config.toml
n_experts = 16
lr_router = 0.000804
norm_place = "pre"
rope_fraction = 1.0
init_std_qkv = 0.0492
init_std_o = 0.0
lr_head = 0.00343
max_grad_norm = 0.5
warmup_steps = 50
max_seq_len = 512
Below are experts of layer 3 (counted from 0) of a mixture-of-experts language model. Rows are named router (the router's row for the expert), gate (a neuron's input weights, with its number), up (a neuron's input weights, with its number) and show model dimensions 0-255. Each number is 128 + 32 x the weight over its row's rms, rounded and kept within 0 to 255.
Before each expert's rows: "comes after" lists some tokens at least twice as common just before its tokens as in all text; "mostly gets" lists some tokens that are sent to it at least half of the time. This comes from a sample of Wikipedia text that the model never trained on. Tokens count by the router's weight.

# expert 10
comes after: " |", "|", ".", " (", ",", " of"
mostly gets: "The", " The", " the", " an", " a", " his"
router [ 72 110 169 158 140 156 121 171 103 111 151 153 131 132 124 106 198 155 117 177 149 119 118 136 160 121  99 120 144 163 130 193 165 139 120 120  89 154  82 105 138  75 113 170 118 154 129 124 146 122 144 132 140 138 129  84 119 168 141 123 138 146 109  86 155 128  96 127 171 200  91 124 139  52 177 177 118 130 176 151 126 155 105 147 132 134 148 172 143 131 174 108 152 141 137 173  70 124 121 175 178 134 126  41 172 111 110 143 154 121  90 136 182 152 106 134  90 115  88 125  83 149 130 120 125 110 167 148 127 124 115  76 151 121  81  88 134 127 118  57 196  79 148 100  93  53 142 151 110 112 176 145 176 148 133   5 145 145 139  99 148 130 142 134 151 127 155  63 184 112 135  77 114 118 118  93  84 137  99 117  83 140 129 153 125 131 139 165  59 150 124 109  96 166 107 143 146 152 163  95 105 131  85 101 175 151 100 124  72  89  59 196 107 172 105 120  69 185 141 167 140 125 123 201 153 101 156 111 176 131 129 152 127 143 101 124 126 181 136  42 158  99 149 156 124 155 127 121 152 149 193 121 123 152 150 107]
gate0 [ 89 136 168 139 155 155  85 153 150  98 107 129 102 152 138 124 117 111 108 105 114 111 162 138 127  97 117 117 186 129 127 159  80  77 145 132 109 115  88 122 143 152 116 144 153  92 160 124 130  59 126 183 140 133 136 139  56  32 135 153 130 172 171 145  99 129 127 130 107 103 110 115 150  74  78 110  93 102 134  49 112 162 167 187 151 190  98 118 109 157 183 165 125 115 137 101  87  92 124 189 173 122 182 139 101  91 123 132 135 153 169  91 149 146 134  97 102 123  75 168 127 183 124 129 169 121 153 116 101 119 125 150 129 111 117 116 129 160 127  95 172 104 162 150 114 168 152 128 171 143 145 153 128 179  82 133 110 148 170 118 156 106 154  91 189  69 174  88 120 140  91 198 104 126 121 127 140  86 132  69 190 134  93 126  71 141  41  92 160 116  99 159 189 107 144  64 134 132 134  89 144 104 158 167  80 197  90 143 123 100 138 147 130 126 192 164 113 151  73  63 105 190 104 115 113 117 102 108 143 123  83  87 127 113 119 113  80  77  71 104 134 116 141 173 119 152 123  89 179 181 120 145 179 166 129 139]
up0 [ 89 102 154 122 180 118 132 102 129 142 136 128 165  88 128 187 158 107 129 112 140 138 133 102 118 141 167 155  92 116  98  96 198 126 160 128  76 127 141  90 166 144 105 152  94 132 162 134 125 161 160 117 177 110 201 110 107 144 150  58  78 139  94 122 141 127 135 124  82  88  94 146 175 138 192 177 171  99 152 164 112 134 146 123 203 145 105 143 162 175 153 113 137 181 155 113 137 150 111 154 136 128 172 123 103 131  94  99 123 123 133  62 145 115  90 133 157 106 115 169 141 143 168 160 138 112 170 114 143 172 142  89 165  76 114 209 135 118 153 129 149 146  62 150 141 133  92 116  93 117 136  92 109 126 173 138 132 104  95 114 155 136 162 118 141 132 129  98 142 100 123 119 103 148 152  90 107 120 208  96 134 103 132 111 135  57  96  90 107 183 123 144 185  87 101 102  57 100  66  99 152 166 175 121 133 133  81 114 140 159  76 104 138 150  92 184  58 161  94 158  81 102 176 171 160 172 110 161 127 156  68 146 127 144 128 156 120 133  98  98  90  86  23 126 114 127 124 124 116  36 173 127 129 101 151  52]

# expert 9
comes after: "=", "  ", ")", "\n", " 0", "\n\n"
mostly gets: " |", " (", "=", ")", ";", "|"
router [147 137 132 159 108  84 142  77 116 154 108 187 172  94 159 155 145 102  92 114 169 111 156  88 126  39 101 201 153  89 134 154 127 114 106  99 179 141 159 102 164  97 101 138  78 159 113 134  92 141  96 112 125 115 174 185 185 154  99 170 101 152 153 145 139 116 123 150 193 179 132  86 134 134  54 170 119 112 175 131 138 173 105 140 199 132 104 151 128 124 144 118 107 133  55 122 109  91  96 147 111 217  85 103 100 130 182 140 174  78 174 146 173 122 114 116  78 119 150 112 117 140  60 129 160 104 121 155 149 157 145 168 104 109 133 100  81  90 200 132 154  95 169 157 116 151 176 185 103 166 118 129 133 134 120 126 156 186 140  70  94 133  96 131 144 113 130 106 124 159  95 198 118 206 139 146  85  86 119 103 110 143 147 125 139 133 120 151 137 130 150 155 163 163 135  76 161 138 157 156  87 146 104 129 122 140 162 120 156 126 126 136 144 119 158 102 130 132 110 221 101 120 201 156 137  98 198 155 124 178 108 114 137 145 147 144 151  82  99 160 118 144 123 132 114 149 142 124 134 120  58  79 162 147 207 148]
gate15 [127  68 118  74 177 134 138 135  82 176 133 137 127 128 132 144 140 132 109 193 153  75 118 155 155 127 170 144  40  94 124 131 145  97 111 176 115 125 116 151 100 152 155 164 107 137  80 138 140 147  92 144 204 117 104 144 150 144 161 136 126 148  86 149 136  84 119 136 143 115 113 105 128 168 164 126  64 110 130  84 133 125 105 121 148  71  94 146 109 129 158 155 128  89 163  99  68 142 177 145 124  80  68  98 133 179  77 136 131 101  95 141 137 175 103 119 108 113 137 160 115 152 107 114 109  77 121 165 130 151  79  80  67 196 122 122  99 159 187 101 119 142 159 142  94 128 209 183 151  73 153  75  50 107 137 137 139 156 105  90 185  98 134 107 163 110 158 121 112 114  86 153 142  64 104  90 124  89  71  51 120 159 138 111  63  86 127 142 200 197 149 134 121 135 125 106 122 103 102  75 134 106 138 119 118 129 103 155 133  88 131 130 126 153 126  98  59  90  87 151 156 145 144 129 149 190 134 130 168 151  89 135 137 134 182 143 123 172 101  87 171 156 147 172 138 125 185  86 186 124 147  72 158 130 133 166]
up15 [108 116  85 171 128 101  82 132 114 121  65 137  89 133 102 144 123 141 129  92  93  96 146 127 152 146 168 120 211 173 131 126 102 156  87 110 130 115 164 138 133 138 152 105  89 162 103 129  74 125 185 129 136 196  95  96  91 145 159 137 113 168  95 165 101 140 107 174 109 154 132 122 116 158 145 123 107 132 166 153  79  92 127 139  95 187 121 113 137 134 135 134  72 141  70 103 133  41 170  76 114 121  85 118 115 153 160 124  67 130 121 168 172 144  90 140 105 124 103 139 187 123 105 116  98  57 119 162 112 130 111 158 165 123 103 165 102  97 110 155 139 135 153 159  77 127 101 170 201 134 112 132  97  92 125 120 132 108 195 138 162 193  91 161 122 155 109 127  79 191 119 164 112 200 140 116  64 144  98 113 154  88 139  48  92  76 125 130  75 151 125 117 154 114 128 132 153 113 125 136 119 142 157 138 117 138 146 125 121 184 162 109 121  94 139 199 157 121 164 140 173 106 141  74 105  67 161  80 140 114 129 135  41  68  87 156 147 147 102  94 182 128  85 149 196 194 183 171 150 129  96 152 151 128 139 152]

# expert 8
comes after: "\n", "  ", "=", "\n\n", ")", " 0"
mostly gets: " |", ":", "|", " \"", "–", " -"
router [ 90 124 119 159 143 116 187 158 155 118  93 124 157 152 177  67 160 147 111 131 151 124 174 113 126  81 122 191 126 104 115 150  98 105 134 115 158 100 160 125 145 150  94 163  69 122 107 139  87 137 117 109  94 107 141 155 190 164 182 155  76 200 129  80 153  93 145 149 155 115 154 136 136 117 136 114 116 108 117  78 135 180 114 136 200 139 148 169 135 138 140 152 113 133 126  67  94 103  61 148  95 101 142 177 176 109 132 154 138 111 114 177 163 148 141  82 157 158 141 121 128 143  70 115 139 119 158 100 142 147 157 202 126  75  90 126  73 166 150 151 162  96 149 131 152 153 133 160 131  98 161 140 167 140 110 141 178 166 141 100  64 134  73 143 120 151  86 154 133  77 108 146  65 202 180 147  62  95 103  90 122 141  85 164 162 153 130 106  91 125 202 109 169 157 170 129 115 112 164 148 103 129 111  75 149 170 145  80 185  62  87  92 134 137 150 150 166 179 103 125  97 136 167 107 110 109 155 165 198 198 133 119 144 107 168 142  65 126 127 131 125 146 103 116 134 147 108 101  89  90  56 108 151  84 150 166]
gate10 [ 94 112 170 185 141 107 143 157 102  98 154 118 105 112  90 141 205 139 137 112 131 139 149 146  97 141 116 120 108 130 113 104 115 100 143 101 101 118 129 123 171 174 120 127 113  95 178 151  81 128 161 138  96 158 152  88  60 145 161 166 154 164 137 130 102  82  66 163 122 127  88  70  96 163 159 177 180  91  63 153 153 165 153 105 185 134 108 160 162 159 133 143  82  81 150 111  71 122 124  56 125 171 110  86 124 120  67  97 133  97  94 130 160 105 126 123 113 149 130 141 140 115 119 122 151  72 178 127 185 136 204  75 158 130 161 131  94 128 106 115 140 196 101 147 124 126 133 185  70 106 160 167  96 105 120 217 185 110 161  73 142 132 134 106 115 144 139 135 127 115  79 130 150 206 139 134 152 121 153 149 107  79 126 160 118 141 113  47 122 154 125 111 160 117  97 143  64 101 113 140  74 122 136 102 175 195 154 106 162 137 169 146 110 119 187  57 103 125 146 114 172  72 129  90 143  95 130 103 135 104 129 159 179 124 200 116  93  90 146 141  90 123 129 111 154 100 150 155 173  77  94 128  85  95 129 157]
up10 [163 116 110 109 131 133 138 102 143 115 132 169 124 137 140 148  77 151 138 172 111  88 125 136 192 101 137 105 164 167 117  98 148 135 115 178 150 121 124  84 137 120 152 166 148 142 171 148 132 114 111 101 139 163 115 126 145 147 146 149 112 114 127 106 143 137 125  92  88 105 155 164  87 122 124 126 156 126 193  99  92 109  32 126  92  90 112 139 154 111  99 170 181 141 152  89 164 116 115 184  91 157 109  63 185 139  89 158  82 138 123 103  73 196  93 160 182 136 131  89 117 161  56 159  76 126  90 126 147 116 137  92  83 166 106 119 112 155 128 104 155 146 167  78 130 101  99  97 180 118 136 111 170 169 161 131 135 163 136 117 175 112 173 116  79 104 135 136 132 143 196  85 127 166 115 122 117 137 125  77 169 112  89  77 149 122 106  84 151 189 159 154 133 110 115 102 162 166 149 150  91 130 175  89 136 166 147 236  53 109 165 182 137  99 151 121  71 170 142 106 123 169  97 143 174 162  84 149 166 102  98  87 146 144 187 198 194  93 145 166 148 163 124 117 185 130 124 126 102 175  96 189 105 109  98 134]

# expert 7
comes after: " |", " (", "–", ":", ";", "/"
mostly gets: "1", "S", " 1", "3", " 6", " 2"
router [121 148 153 114 172  92 120 124 122 147 109 146  82 128 120 187 169  93  72 120 168  98  78  99 113  96 112 178 157 111 141 180 202 135 118 114  53  65  85  73 138 134  64 158 122 150  78 109 118 148 150 142 163 153 137  98 179 126  73 151 117 122  84  94 101  94 102 182 147 147 124 133 151  67  92 121 106 158 170 143 158 138  96 144 145 125 110 141 174 154 159 141 123 133 122 111 104 123 130 172 156 139 116  75 157 166  89 134 146 155 110 138 166 118 140 113 109 133  96 122 110  88 172 127  75 134 121 145 134 119 153 158 113 133  55  99 175 146 170  86 195 110 167 126 119 100 102 177 182 181 144 188 117  92  99  89 159 149 162  93  93 150  91 157 135  94 108 157 184 116  92  95  87 187 149 136 119  52 142 128  46 132  92 149 183 162 126 162 129 201 117 127  92 124 127 135 130 175 129 119  98 118  34 131 168 145 165 147 100 106 124 168 150 170 136  82 129 133 125 147  76 131 171 147 167  46 125 150 158 141 115  77 119 131  76 142 143 102 129 160 126 148 134 110  89 156 108  93  99 107 138 144 171 159 183 110]
gate0 [104 146 115 116 128 110 170 100 101 139 103 190  99 147  93  92 131 117 122 101 153 146 136 153 108 158 145 198 108 141  88 156 163 158 113 154 115 123 160 132 123 159  88  75 103 177 101  84 123 106 109  57 131 108 135  74 102 104 142 135 104 142 134 132 131 112 183 132  97 133 155 106 113 153  86 119 133 168 150 112 137 154 146 101 163  57 111 162  94 137 191 144 131 109 107 142 153 101 145 105 151 178 130  70 128 117  93 187 156 142  66 125 144 136 101 157 174 115 123 159  92 103 170 178 161  93 158 173 139  77  97 142 125 131 153 189 128  79 112  48 180 158 106 129 100 128 142 134  58 116  98  85 134 155 185 124 136  92 132 185 162 105 119  76 139 166  67 132 129 186 169 110 171 130 118 124 152  86 115 114 139 121 122 132 144 205 112 116 168 131 130  92  79 156 114 114 133  88 125  76 164 109 151 137 223 136  89 132 155 136 112 122  82  20 145  84  28 148  85 126 107 165 164 129 121  91 128  84 132 145 175  72  87 137 161  95 118 108 114  82 145 106 144 118 118 143  85 139 143 141 150 179 127 109  64 129]
up0 [ 67 122 156 111 147  64 135 164 157 180 125 128 133 144 102 158 156  87 106 168 102 172  88 132 106 137 124 146  95 170 186 104 137 132 169 167 142 117  61 107 183 115 179 178 107 183 131 163  98 144 144 101 139  84 123 136 122 119  70 121 127 162 164 174  94 122 170 158 125 182 111 118  83 136 150 105 101  99  97  77 180 123 132 130 110 148 104 144  91  77 137 125 103 115 116 170 158  91 110 157 134 152 102 140 147 155  97 170 143  85 120 148 141 133 119 148 123 121 163 167 123 152 186 118 103 108 154  88 116 149 165  98 118 116 139 181 117  92 161 153 149 119 207 119 134 136  99 128  83  97  88 114  79 113 127  79  43 118 152 213 136 181  88 173 128 126 124 138  92 166  66 138 182 209 100 139 145  93 124 104 133 146 148 184 154 107  66 142  57 165  78 165  62 102  87 122 101 150 120  87 181 130 137 134 170  65 150 129 108 127 104  98  83 142 148 151 123  67  83 120 141 169  96  96 122 115 136 126 121 187 141 114 160 128 127 145  72 181 122 144 126 162 127 135  80  84 102 122 151 143  82  78 143 157 128  78]